From a checkpoint of a small mixture-of-experts model trained on Wikipedia.
Size: 14 layers, width 320, vocabulary 32768, 35M parameters.
Experts: 16 experts in each of 14 layers, 144 GELU neurons an expert, 2 picks a token.
Training: a variant of Muon for the experts, 283M tokens.
Below are experts of layer 5 (counted from 0) of a mixture-of-experts language model. Rows are named router (the router's row for the expert), up (a neuron's input weights, with its number) and show model dimensions 160-319. Each number is 128 + 32 x the weight over its row's rms, rounded and kept within 0 to 255. Numbers have three digits each.
After each expert's rows: "comes after" lists some tokens at least twice as common just before its tokens as in all text. This comes from a sample of Wikipedia text that the model never trained on. Tokens count by the router's weight.

# expert 15
router:155122129118094151151150171137117136126120151130145062186157111095127108174090147203101142106157137175132163164187181138113094151128085123123112185152145150091193120107117071164133147127097173126121174094154064212145196118106155129169101197120154113126170085112119108106134080116051048147205132089121137153104172134183134128127139119138099106110138124153153118087158131139114144145136143101143147173082169139137159113116171158131178131118179154120138171126111127128132174116161099
up4:153136101172105176191090074131184133095107157146139103146162123067149017139162147114125141111136083142141126137180163134177121123164070137140158066086047097154127081114142122108119063123108119151123162156134148143106186097134165167172111136129147114095183124118064124079092114170170186144164103126113137118104133089135157160131116116112097156108117155083122185088133123124093118154127154163049181161064080132146105109173142110197143124180125093134115100050090144163159108063112115
up5:137135122132161161135109138148104123117149129115160158113104129064197112121129193151132045143127135090104158129162139147121131105127132070204188096131155135173171164129156104179167156163114180123091153165094125121098148150173126090144091158102175102049117109146164148111126138101112088116130111123147121156102161128050186176139146140125130129115154114126131106108127164111141161074166150157092129111081139143091120166135143151131200066046166111111096126110111162111141065144123148
up6:145162134137099138085148117096158127148127143117156104154130085107102181101080170131106108142206106175114129165139151131112114105141148163149119178114094143149125120150128158151130126138108121114113067124086174080133123086156138137116088179146040115113118169141129128114171130144087170118092100089138135155126091115162098124144191151111168123117129145118141135063183091089102125126165061123160125148124086084196121063175080090142125136089148156153159156103111091099076172090125117
up7:109129152090116134125118134143108124107116115075153088155113102206121138127185117162128148132101133150128174100102091138166155206116123182159129062107107118216190148103119163127115140133119148106153115090162146093071132073143116164131186202061111193185129116151204117140081135078117195055109114173113132149140129149089122129126137140077061062140122147128085118091149172070140178155059095128130182128091095135121089182126165174110152126091119195161174151109096113085127098155018114
up8:106140029127088131115166150129153122128162110148108083137115218105148138129096104144131186113111093133031138122136174126158081153148113078048125148078133131091132116125124157129146160120120097125097137149187150095132155216085098081206150135151176136112089135070123118097093071143091110094114172125111142122148128136132099088140109146098081115092117163158139143063149057111132171081110095155112141163222133154127136170170062117152100161105153136087093178104146106127108122120094116
up9:090157134141134055122132149181176114168170187148164135198193060114166090101099160141118088118117144177148080101048141116168155120118127121089150158180153152117159135214136130119165121141159159171125101134142103154113176064134107095157138093129116122113048125162122123152063073120139117197126143109112105097139106116155137127128136101171081130142156116157166062137182063154072129091166141109149130115093116111146146151137120092109097153149101135117093054077138137158119161110088124
up10:121123162099133117185099156149118074128120097162142105134214164135170107138117115114136120132086101143096092148131073099130130152143121167095134127135099161147157177117126132155113163093141126125113091070102167150192166197116155077144132099152178102125128135140125039137127173118171154143145119153094149151127114173116165165071118135108119155195146070157101130109081071090157080172131126143164079115175153111163125121104079207120182102141171196191161147115146165082125139079144191
comes after: " |\n", "\n", ".", "3", "5", "4"

# expert 11
router:161141150131089168203126170131179152123143159151180083157108127115064137153115137122076148107114124160168122122201161081148076114093143194106093172144144187123170090087073164129103138158149152082157163101100153101173143129093117128158157157092093055155149142152122071108083082164044109180140136095126132122097148081116133101064138091131098110117136121146135114094190106085146109072099127141166079106105138162122151163061177143117123169121163153137115207122175112084146111083144118
up6:133160052103157137117142156091153091119119111169139164073127156142153162113126121135127064129089146181121134153124145132142142107176154178136149190107183154159112064151098097133148136150134112147152132152108155101123110158087121141109187122171129106044116136125179112147072130119051151171159126075137072193172130174135135139094237128085139149066093129111129190138127138109159110156120133139106115152075152099178121215110088083128154147054072143117125148169115154113116133181124140
up7:085134168157132114121183083139126111132139117124164132117091171144105138085077164123118153055165165066170157125134188168136145108128151120137140104153147190105181154135157095188137046098132188138126074179110124114151094148080154138137073127151102158160118137105132126123143091100149105111149097165066169143126144146099127108133112100127160176092127159096188090106163132154113121143121135090150131117146116146183129107104200164086130119087133094108137138118175130121068152144157131
up8:091175142088124117107119127128148052131134196128129112145062132102153129171124118144088146165114118155126138096138173089160103104141098174091064141232100144089156145175120078159062174184142120072136191121111145105165186135174212137139155132161126146139136159155090134065139101165136061108129098183135125123120168147135125095112150123158168167171134172166068170148148153132139161130092163176144113127151110189109134165158105077161107127155110156086151157132167135127128144130170150
up9:135172168110071153091133191205081114128141176115083148130116143158145140164116161164100200177153119178062147148137192086154201170158115144131144119145121116111123146157063106132159178100204119125148141074104180144098107190117128171126127131165144112157124124101122119122151112095147159106129137119100084087091133138164121141189118126085097155147086108112109160090118119164112106152156130083136160114142177095159129105167125134083088183147158129141074117120131120116086175139151185
up10:116095119161136104069180119105170178084104165119158133080172106150162129132121116109109119104150089112126089112107128112140100105048144103112095120163105141124133094202145099113140124148073108121116116136127134107158083086123125157137144090166165010111116122106091138143095111151121153148113163126180115184088196108096109138200148139144105122180070083134187147130164136098175102155141145126145081130083147143109163121177083158093187089135137119083114086081156110046137111105116073
up11:089118151137146052074205126135167125198177114141106163175193170171121110112077123091119087177128163096160149110146175074152127130157169165083081157107122106113118187133162146129162112187126177156141118119113159096118189077119155108157161173159101114132092120153133162138090075100167139119088089112070122164158124110113093095178146122125111115127188085121125122141098130191080135090104123101162165095120060142108062139088100129101111145066073157129129120097103136123152126163148112
up12:114113083102140051125119124100113113172111151172112139117218145124111078095146141146101105097139086138177128131166132176133116116125129121105184199089074158157109119218140141096146153068159141130150131133112122113139122175126153082098164143157099099082109109116125095114136123081124084111105128150141163110098116082091112166156122073186137056116167195103112125056112103087122121124163127085111119110106108143177195120130119109144154093146148116117132111131122148116139125142116187
comes after: " ", "201", "200", "199", "202", "198"

# expert 14
router:161090145106112136126069115174107148199147122156082065169145165154157112174069144175107115124185100095183121115186161070145090128075125136137112147156157108109173211060093084128109101102101152124165132123110070105131162099147104087156153161139166118144146111123103096156149104099150129176132130118109179122176194109113093167058086120154092137142121114170142132112136113120121099084120133096145125111102160130126143174110156172100147130128133134169124132184150160091156135133163044
up2:123074136100122091146084162128117105130108108136135085111185141081109127137141140183177063078143140068094171153126139075168073169113158094113134104148112058112109106079135109087181112191141154145123101106117110071111155123079145122111135135130149066116125156162070100121116158183137127167105109102120127112192128081121166097118144154174071230124130094126112108136195085124111088132133069067140080086100122133146197110181138116118141162117124094195126114146087192169104175139133165
up3:110118078144095133110116134079148159149131119092103133148135138119088149172116123163077071085102128156134118125117153194156178128109145108174172116115106166067178188127060131058077147128137090173122149070151126122153173071137104130149139103181131135104146122159129099072151145116136119123098092096078122114118189135139147171092092102181088114115119120146129127092149082187138107137165133156083055128089146133130197153131192125093203101180122101169118115063161142081109143138113186
up4:132075153074086167084095160155202112164102141132090168124097128176163107180156089125144107135123133173128087110145162140075101128124133111136122179150151069137145106093081076102102115117097057165204096103163112146179145132197122173134107189112086139154115114103053099112098104113156197126099107101165163186127093168154100125092160129105102081114103107132112147098096170126149106151108118100144077137095149124118122149130107137109146129079135109149147124173109139101154191095110100
up5:087164140157142147101123127185159184124116122141088125127158095170133155147142160128099150138145141146183190105086142157125117107114150148107113166158147064088144095092123138122129128125101140085159120133138054136149148047120163117134149104146171150091116151092089084174097091094077156139153072134182109102154116064104100142093166109169113096102080084206128093094111103082160083110211179095084164120178130101184154117130126083062124098181149157108133136157161054120139131050164134
up6:126112144069117123140121094132086198113094098163100119093130126173187113147117080120138137161123089062122131120127144178123081145135112133152094108123142153110074131138115126186068123138134153158172110120154151134083110097071183147103125111139102134127100100117157115140120151105085134191156084139086102126175136128121172150148154089179088130092155121133144151145135089093146118075000155118114099143066145088167151137111106165159109140097083129114117075202083134099176145091149140
up7:152089169144133132142119129118068105113155101150199133135165138073109044139129088142110151111140127120138146125153101136165100094124116126150132166156106141095115188096070077140120181100142140122186080126162094123127127072116082122139117109112120096144135116130107160072138123162151172114138098074125149185113162151176149140133138134094134101120126152140100152133081102118141050175108078079121140168146094161100104114168133183119140092152164109126154185146133145108119173084161100
up8:158114132145089135148088177134065110069150137120133090140094090098102144176130165128122091120143185122100146136097158079132165138155087126143087151182152174143110122122103147109114117137128123137142096122114088166155197076198113134146176128140114149131140138120123130187092082100154126082166079128064093123100176133122151117162138123132092141134122124145133120092115121146025161121060138075073136126093171155109117183125147136123133178169128151122153180121190142120146119196108094
comes after: " of", ",", " in", " and", " for", " with"

# expert 6
router:095129141073082140134143158134148162164212072118109046118150149129081123089077164157096112099205151168187123104183116096177050123109102148086173156204115139112175129080139061164140125134109149121089153153079088069138102120147074166153164204129134123104129079148145128147108143132145077098143131103155087131115145114144160138117147055100096085179108144116134175123173080161097090088148121130133083069130121135114159120111114120080170166096086083105146128118164176107111155105169116
up2:134169120167154131107126131184146164115157159184083065156107130111091156106139139114087175117117140113148155123149127145211163157138074151086111153153107183132138148084102196088091179144090138111098151094114094096121137118062175104086105157123136092113168116126108110156096092174150129110037185171155131118113164136083147050172157129106140101140145102128134161167108140124158096143120135106133063150144170165112145104177094132157126117125128148140081080093112134217094094077173160
up3:106072152139115132132126156127168115122173139171088115107109100158174119097110186177156134121136115131083118147111120136172238095159138191118175108134107111156098089093081140115166134123117090043069109138124134109119082153144158100122098081122126196121091165191114135136114140147105146161119147113120154122127115080125118116053071132117173149141046179139151163112130132086135130101128124158148148111097140123102150107085169081145134135121130145093123088077155176150131137138201116
up4:108154126094071123165121116163182116109171145119128105208182130108176103156101145134092128188132144114107105168138099176186151158090140146046154067156104111105130102077138090154205138128128182092133161166052131108102120091214128115132084106135154140103170116068091123160069123072133172171145058126141166136089086124108152207172155077106130120103076116145088146110078147081119081114174071122078153134132136129143116104074073094094161143154163091104153112113109137133120153069104169
up5:172102132121142156078109103134114106109141115113143081144123070099148152186060129101140135167134073130146080093157121133138108104141127177177110134131079154056162120138103145110107145118167120113136137133173132119103114127168137127125138147180186150138155139185097135167107139184119108053156113084125104109109097144116156106120128149132126078114160152162157102123127118109101087125166060120087166138132195179135115170108160087125136129104143106095111149164130096105096121147134097
up6:128114136175149127131174079128122134156122115111055125104156151171140158114102147146129123172175140083098099120103090150140148176154134152095123165117155083121092128079092131090200142133071154131104175147131180144150129092125141134116146174074124121144111108116120120183177069089151115129157104128119137106153143163109052164098169130098136106127081142126148114108178079074139058128171156111137121131148093157154174167109145132092052135112099131099121096107128106156103059137159121
up7:160110139152151184138145154158155125120157142133104124140080133112117125193142104140132163135203142079139146145102130112060119094168151122065161120178075105116119101066097126205135161089115149157200105115170134110060127088130094124154123126173143076140044139104124152106139090138137102151138125112210115131090157146126116161128129100152143140142132169083121146090110054113174116101152080079162127196066115110138154152080066169147193179168078086110118125109115131128170168180161075
up8:140137144124077132143118135100140149157117135153110102170173156173081094120150159130077119157093115085118169114062116119100184157174093112138064181117111149068101114144104163097074123115152165122090141101115112117052136110173115071115125123146066165094088074122136109123167108130107157172193113069157142133121186122101135102151131133129122060139113119154172114156108114134106144050138091152130089088096128194123127184106132131153057134161121110168190116102153149153102149063117135
comes after: " the", " a", " his", "'s", " The", " their"

# expert 8
router:141174103112103152134140128184150146136154161137181087119132160137160116161090146104134147102157140196091167140194143115136121112091097106101152124133171160099142127050090104194126067142115134133150149177106141134129142105156109081142155130134181144177162104145130093117176134104133123171162102150083092153089137064114104226123108123123126128097173081152167149099223153130156162124117115086112070104097155136111173121106097186128116124154145152069193116161072087174149130115151112
up6:153144089123138130090070122116101118121086194135122049148082184109108092098134071149144103131142128139140185131208152142111082138121131207127121121089140110176113119105144146097077072106084122166143107131146128078149093086126114119155143130190174131087145168121082111152120115160156114104141101131103164138113140098127183161170093098098113162113141184111110085052119131097139124053159107146167145183065151138131157154158187093109149186125162143095118130131137109125115146044117097
up7:130158086186068095090141144143093081137135120067152111111173120127149130129110074084097138139174176098122173165136145169163187174139157107094073114149086100105177123151134102101182160130139150100156132157127137106136067129116116138161120146046145114124153113109133140174177111064152082037191164126166108102164161066133130109106122092145078120173163098101146156126133136115122064098103143088096119115207121121218140196135103110126137153130092119138084147115110121170087132109120090
up8:075083055139170126122166171083102141131072137052144106105170058146196140086093158120152095081106082136132141169121149105084107068106074151146163180103153133122112139104132136098103171115139150154096153143089139142168165094047182113117152158161158064142087124141204102093143088088111153173125147108119100101142120086155146128143082149123118139156165064135129113240135159121122069105120175086097082064116103117131133150162141124120148121104149156157184099112132108175136153102152091
up9:121113116147097136128144080160134133098089132105087091157097118155081156103119116175081152123100126147133162129121117085138089097138121101101128119107172125127139151121145045126162193139109119147176131075131159090171135168155120147133100165064102160164134108129132095116103135110081130125134125171142123125128089122163113095109139102125188182125166151049074093134114130093138111160067123130133154213165093152135138112129156127147133135080108121045091144133056143073169154129202092
up10:114130124121149135069113081169155184121179082175089111129117187118090083176156178103089151124125098054116130131142058070154150058180077056099127079184132088142124177125168075154168116103106133146128054132133096150119133139087137122181149204169089106124127109150163133178124092139155150072199118110128123133094150172098150099137113114070080140140152123151136127134125130102091103102111133048104112139094132054132151160084161151151139081123087126157188174146111118120130143146154120
up11:098214132143114123179162191112105113172086154150147105075202145090117146112102188156143157145096157123101142104156062107088149131123173109147145159165151106138125125114139059153124101093142120134069189085160133102174076180089067100149145109098123117187114060126141151164166135105145188105133150162120170130119170101138118080073109121158140152167136126129153105097112059113091101114174103145177115162145183128121127158107146133146161070122123136114154181164112102106189141103122122
up12:121165162143134232170075176128114125073114085158093105105092123154140100134151129138155202099161111133100148167106165133163129139086115146068116126180164150168077105151069147150118147095043088163164138158074155196136124106111162093137189099081183163171165140170132160158121153188135128156119115147097113159117086155092134085078172126098165111098103161149116118126163147104115178072123146120147083065146105116150157141104110136122172128077111181126065162129133119125132063141197083
comes after: " |", "|", ";", " in", ":", " October"

# expert 9
router:123124168103124142165134193124098207174098110162148113208130208095143094131104119152151095140222133139097151115168140082135139150085091145126147104192156124124130133149105176168091118094090157129132139094133138098113146116182151146097192121151144115121114141131080145093174113167091054166122107135116070162109116074083136130113098134082116089159088059137119125134142134086133115142154162048142113157067100155103179158118149156131194182093139115100127108110160058105134173090128115
up6:082122060168145105080120161152114153059093133131062070140155156096103099147099132128118117134121132135104114174134119160090093157161098142133145174172135133150155099126120101113165165084093177183139126087088106124081149167104174133117147057178118105084103166133133135165123126157056157154076092113136073126073179115168141102116129184150123118109100101099176144123108157148151095121138135206126137154143151144143160113100110212121157041170124128110157081120119122107159110133148131
up7:152103121098089165183138074194087080126065177186088113199127180210176127134174158119147150205139135106113135110092101170132115144131204085110115106162063102231179137094087144128105101122133081170171103113121155111147129174121106152108117131099086108115099156106095144110146098118084110120153101169136160101135156129160085088136116140135146084119212078144099111119163157090129122148097116096120122136150134164081135146172167172136107138135122133116186098125112110087159096115142128
up8:111103152088102107111124194146108174104104104152165080089110154137111129192172117129135097100178111174085084108140145101132130113115122095141147167070132152058119156066137153185127152152128089181081095147118025116123099139187136103113094128169126103099103141151135139141117173134170117184141157089096144130153163095135154151113118171089147168121116142118118130105184133087107087136118123110145166165104131118152102077144156098140133120116148119107084104161051109097113128159082129
up9:117112105110121147109159129155150131186142130167122104128119114137163132164135069161159129055176103128116098137157125132123133135130109098153130150090164132138188093147096187161083122116157096138123148143137165075209158140144110100171161112130073128159170155183132110129146130094101116127131209122110107149169047159129105105150146164141125136146154112204154158148116119134094136136061172190131137112174045153097085111126155094110120120205106141114075145156157144061132147152141143
up10:112092119159137100150095132166137161100135154149129153104082172113176080103200160122089133140132149176081096107183182158151111156062140146117156076164153146170141175140170066161136146124118079119201133123086078141133193130099171084160097126180087107169139072124115173155113117129111112143093148122062127083113190139096055133108132078162113154068133092098129154103133123150114146134132160094117200101043140157139090150174060157166108184133157124151102125101096097074077140098137150
up11:136193172111097107129147139101130097115099133109160075064067095122124165111119158124133122094121093076067151124143148112122067102127137163109153072172165167188186129126137169130166087141119171074096165127136095145142115151107079158058109196125100122074176110089146091118115124179060139119185120122116097106122101065158174107143132146178106080189162106121075150129176148143143158158104103195061149126208136139154061087108134185143135164072105122154080138164095117180183157129135160
up12:089127108098187116144183141173098148069154089106062111113123102196147100107142188157107091113117146145148086119126120123103120102200128162147154089184148149121094117129104103188132124137100165107141109051132124109158157171169149065080110078120113190120101133175078168122164155037089056107143138095140177094123120157159055136053077158162140123137118118179082160144099100103141081161158133114216133049123152144112146090117160155097157146126134142085125159139116060155138156104108111
comes after: " the", ".", " \"", " The", " a", " United"

# expert 10
router:101120135114133086131102110128099106142170119136184103167149188117122119101142149133139160103157099148130151126211147144121107112085114113156129159153146161089131161155167064053080117110104153123182109130131123123153136109150076062059142134108100132070165064106124093107154082119084118154072143135131160133116106127145121119130131147102095124147106134179148137136156119072115144095129130073195125085065132107145158107102143166078107144093138142032096137161118100085159143058164110
up2:073144152097127104173075113075135135134174162152137096111110116120144140125186134185098097151155153103123173160165135116143147121160152131083117137084153160149174105114126144099129132084119113145105078092199152154146120237155118135125125103140145159118172137116144086108169144124139123118095196184112100135191119037120155121093094090121181095173094155077164116144122050119168113123089105171166074195086114101163109081205117121156133128071121141092143145087102083120079148134148102
up3:150126148110137171106112174097156135173099126141141082188138127063130144162145104087093125120084117109153090095140149085143110124123138136122137133161141163118125215143107095172112106103097139101161158091152104144111107137100147130190191152178109127144166112111123173116096100058102208135083150112128138179087086143160133045164149126088139140129143139119139190088122132143120092093156146179135134154128137176078071177136137164115178105158153135155071115163129169141115156107113189
up4:137126117145121128093102205137121185175096037145207083121088155088067128132115102141091080131140141113129111137120196153144119118175086091111120131162110147121134091113128104098182165161131143098164202064117111069140148096130147145121078162070114134102178162091103120081110115136096138182157126121143158103145102084116138097177139087183127140152157082107098186129152102025084135090124156115174107128099171156146118070124136090146114135084149130043096132115110113121162152132088134
up5:177136151122110158080163077142099183142089138096102128106103190054124153150112119137163119134152169129083137079168097110117137127087141157067142141179170130121057195097108136128124104111108152121101118105102162168074176117070071135095146104094150073144102155115134181135142149136185151142073096183194146124121090107111143089135109161102147135102172109190103132171187146171138117100136069113104104079120097128090113061167143127124144123064115108117093134171191110216132158124122119
up6:103196086140127101142151129157103140117154063140126074136165126149130179151119139099107110091188197114142117107141133115139136143146174118169147133119117115083151087131132101125119154185148125170173177176124137149146115075057125136120207188111131160184134126138083097093144215129154084148117121111120172102101135137149117157146154143115142089145140161094142154129104114119170160056158193129122087152125129140164146118159113187115180132102060201075192146126075075142090132161172145
up7:137170108086108154090081140160116122201135091134155108207062142117131172046141187116116124112158142217159172133124134099154170108184117081121127132095113118142171163178102085171153100125130125103117145113107133080071118120081068188130150073107077129124112138123155174126102141113118133101170133169082142113134079178110149171064161113092162116129116122155128110107186147116095107103077161118089112127140120154192146139118074130159088179136060117152162107143142116160123072114083158
up8:164092106173123108092152148103190137130107119120120074121103091099108125070076101102130147137142097209167145145116168057144124113126162137154150116124168141101129124103101118174112157145140187143159214136171191127148117159119116123138191048084130141073151159102138108183177134130121098180145170147096092119154134119105142106128124132115121116157098167112094146121125103092108125106103109164136133103147113112120088104115110130155163157203140199143150136161160146109140099111098172
comes after: ".", ".\n\n", " \"", " (", ":", "==\n"

# expert 5
router:107138144124107157104120139132127131169102101120087055170116114152094139199114170145104138112127136187141175129130138121153080118080108107124182157129147113122180135121132165138121103183139131153166099108112164045102144142102127122139134120172179114100143097121104121094077048154086071147144117157116103138072214098150159115147078174147116084136162122135158151096153185115200138164105089163160094141084142194153138117125128133071154157108101163052091125136146095074176109059170125
up6:073138157112142128155099156120130101161133117096110057192156166106083127129141160244136132104060120103093110175214147098159091180167167164161102144137169125046158109068134131071101170122155213120130149123158163171152095146168017153140161117115057081065123097123115103173150100134061093071146126096105154140098155163152137126147141135097134114137106134107135135136073094138132094128120109115121106059162061115157127147099154109189126134099077128128104143108126144117157104131127127
up7:123162095120089191184091074034131147115170144149154105154186138132106044140138185120058129134123117154122107156144133133208129136144075162099102101103121124166105034146154137123139126100175104118089128097161103104158135177139125107120148195108142111130143112045084088120140068190170123150191102129129102155123153096130133160129084110109136105131188081071084107134109098125163132120144104104111160111117116108144119121140158158142114205221123118108110114136131153120146153161133125
up8:103118104047104111123160159157161172090105157111103074118092123110170118095154138110189076146108093161195090083147127074129138131096123164130196186039138109117124065154110154081129179142112130086157156137085089128137107142117109125129097093124151088111191114124090152149166169138091066100147165114125117142176119094138116150080119108068057185126114082162121090157134128145086173141092200110099114135112109111171133121137132159124113137147097085167109090179136096180192148141139108
up9:116127130113068151145121143088118116119100124161116165128166135089097192109164149093093130151114173102145072109092127139102109140094097106170164183096091158091158108114133149071135103103121109105127089145146158055174167112045155164141102073160153162028144168135101062102175142160083095101121143179094137137093198104126092131123118127161145113082127086149177183131104167203118163145146158111167178129164177240145155059129153079152098116135103138086177144131154116110140116135147124
up10:144178150151122167130111086157091116095140109162108134162112144131120118118112205085106145062136111173192077088133101139112155104110094126119173107160096160151154099148131129142098101134107157101169145121143116096094107127113098115171204158185087100073150122168121121160123143153090166117085176076125082147037127175120156150117107179108170175182139166185132144110111148125091153138113130089105113122101125105138109163117100130080145134119113111122146111134121124113076165106156088
up11:123133127055143176134173138086135124144113155143127158133040094167101098085101123164147120166149119161166110143131150069116137138125097156157051184123085146155178119113099126184118150121168120108114111196129121071124097140122111220099093113166194104101125131109141108126123082123115121122120099111093105091189162157167160138134141155105111159172108082146123186086132147168103120121145122113150128093219146138118123107152184129111158092119154078107116083100119110120114078185134142
up12:107097125136180147198056174117171098165131086166099198145153155173065123110134147146129108079134126091162135142135176178088107066115182098129132138099125114170098117167162089139133158140131103147182095138106055167147069089116088105105132138155078073156167117133085101146193076122151166121149133067115122106089210094144139156149135164142091153130134161096121126095127102121162142113129141167076131167151138123135181166130152144160159079128066117116125108106062119146159153127186109
comes after: " of", ",", " in", " as", " for", " with"

# expert 4
router:123183160136123171129135126113126151140117144116173089138165153121123142134131132101102081094156127168167188119132127077153111162120061174136143114203138156139165168126134098202132097116106166104151170150133106102160127131142098089126152181103139095032130127150137128083076103155160042109184142117139148134165098106129128140129135135141070155114133096149099139098190120109144130037123109105120152089051141120133095139127121126131189098095157137079212117136105133142127117105166099
up2:072130130153137106124182119158143108164142155186166113135091139078098228138139119059073152138143112121148136162154169130084133137158107125114125162170129141168132157125110131134090144132164107112103147129155129092091186110153118097179116067114126136116168139126180133128134147124054151151134128163164103120072158138094091162155181115085120136097156063165107144095069151115152161076148137047180109155106104119146098130100167096119139160189129141113073136107175069095156182178073140
up3:154145121096145116132154115121133158144152169029185111142149141122134155128103147115136167215126085149111140165099139071146138070108102159112063136122109067102111143158130099164188124152133069090135088137150134095134169150111118126176160118107164084159054065099140134103118075140125165123087132059080095064125124148146140144163132144108100127117128104093162168109132097150166152108060100121131166095135129151107130134132121194185048177125138174153140081129125096105102077174160129
up4:132151060100157189128121142174150137172168115127243132112116136083084089113157110141147114137135146151109090093111153097168129095130153162107133127091114164134135121119143144203154130111077114135109164103167140110072197132092133168134099112132156161115102114104132131109209170182114064075097139155115139146134146089165123093125103120143140122164203148095106096164113152167167091121090075144184147127056076063105154084091117130126139129095071153114131099175183196177187098138166081
up5:119162107124087161111144140075098114124142187109164134071107110133102085140119118094151136125104163180163207136121159088166154198120089209126112137164177114124103160098093125103068103123102119130152146134115150143112141134175143157153185107167159132131135162122088156124122116081138145145080149116129193117075146064176112118116121106131112122137104184070115125120110202151069139156194125123137123101153142114117154128115114160150162127158126149190091160136126127080179126078112048
up6:136152141120183196127138112203158111110169114183063127160142219108136122152122136083096115127110139092134135159116184143165133123193060040113098116160118085139112123125150112137147091068203086129125146102130123103113122085107137142151120124134112108080152079201119130124133085100145096130184155109107172112113122149126114123148158150112162076133165092091150131144157149137118156207152086065149183110118157114105161158142120173177137093097122130165081152077105167175104087116134099
up7:104076164162131054191111144171157109124199169097094113115158058155147184132086107157126119133140178124120147139208106115198153102136113079144120133120156073154104082099116166152125148204133107148101118133176101102145122143097113144194167109141132145079161141096124086155124152179154141142106132187160105107172094117103116085137126134102116109083126127079085132179139102112082158134126130157164126165036149098135104096099141128132108115137113147146155115106126108126115164079195071
up8:059095188157127123140140129063102107113172073132147150123173122131122108082148117111116139092124179103125150120159094070161075119111142100060114176125110156118133174113145070129166137135135116179167138133065143158055085112083134101165136156168157095173089083120139182073112139165092142076162158135133158141121094148098177110142104125142127055149111135142048196147138154136154159174192177108122155076100081188127118104099126123098149092103130134173190136084137109136126191116116108
comes after: "-", "==", "|", "\n\n", "\n", " ("

# expert 1
router:130125131092104104123126141124180072158146161197140073137154160118094105180100162156112096093139097135141156117164136096069118126058097120132159137126158140106150115096115150158150150121128132149158159122105167107117107124114086164164178113180131180078135132117131076111054089120087092139117119130120184100082152030136104155117147182131119156127144089128128140082135099084139148025125149138109112150121160138113186122137128135099207131131162094097139173152166139094130154092180099
up2:132137176135100127125112109113142185206053186135097140098153171157164127137195125100134087061132157158163107137115169100125092100116139106169182071165075127099174142155144135147127149122114110192077165096096169103119135168134095147107137108142116111169103161109161076099134095084080136148152169114127144150163172121124115143132086172162122126118191117098080115121130155126148150095133137091135118121105133106113129122171193137131122137137101109078137138130183148199146151119123144
up3:081138130070067108107122150153107108103146146091096110176141122126160106110093119190093076113151140078136174212159179197138119122140130085100161170076158149163141121119091153115098136203119087162209133126104136133119183128108147106178103123118101078116116082093133131138140075155083076140067088186148087141105123158097126096136109163083133091062206192095187123160192139129135188153112099079148147111064117103121102135149112111059130154162094148160063110117115114174122196177162155
up4:076103151065134180142127126162123154080085111123143065165146108128133168155105197126130153120092150109150150065145136082072141133098122111135133083129118169155113081149178142150145121117140123099108159110098137147098124124147097093122125127203108146157112092127082199142100179069116092092078129063142189154139155144108114148167144128134137125121179123118171099186183097164109132123097094158152145117175124163146114121135159201106112143100108141082126127136161163149091184161071090
up5:106032133062097120188153169119173177091068113086101107104119147152135159121143143126048129182170128161097129095148094182134129117164108106110142141157107151073152127172058137117123138143152124115112079111188107119104129126153104108137156142088172119131096162164128110176131149153090198117118130161210159112105135141146107152086112097082145136089146122149132150133132125096129171100094133113087089147055121123136111109114119141113129112175189116115137122144143122089144092150201100
up6:100100132096171092079154125173113067160090103164091176184089132182092092110104167115111102104111112119081158056155112180115138141167135127158134188147146081055109098182134116183116118113104132162120108098111137118108127148117154146149111140169159132149109139102097154089139113109143082117168167167063069130102112130105157163144157099117165151151187121073155169120157105165064131106096122146134073065117082192135178141139131164100063120179112123146115100144162118124172112121054175
up7:127095094088188093148133077118142146118131095111110113128111126102128144116162116134143179176091126169199101084131188094136177154074133104087161121072065113154181088118105133085126117100112157119130100109102134077137185113122087107157179156122147156120127101119164159138090079127138116178110106188113118093145105139137121147129120111183170115138097150144158117188172095117147136117069093151101127132170120153120140079029161139098051135157078049133117165097157136133125133160166107
up8:133194156072129144106161116152155145104127069082155070091105121054181152106089101108114096173151061118061135153116126125124086123080150089080141089133133094132087122134107173072100091184128075204108123131101123090126093147146068111164063109138185170062130147156127098045100170088163118112148168150077115097079137108070115148123099054160095125162097143217164086105111154112166169119177170086135106114201118114139135106140123102116158089130093163185147158142119157087137123108129124
comes after: " ", "\n", "–", " (", ")\n", "."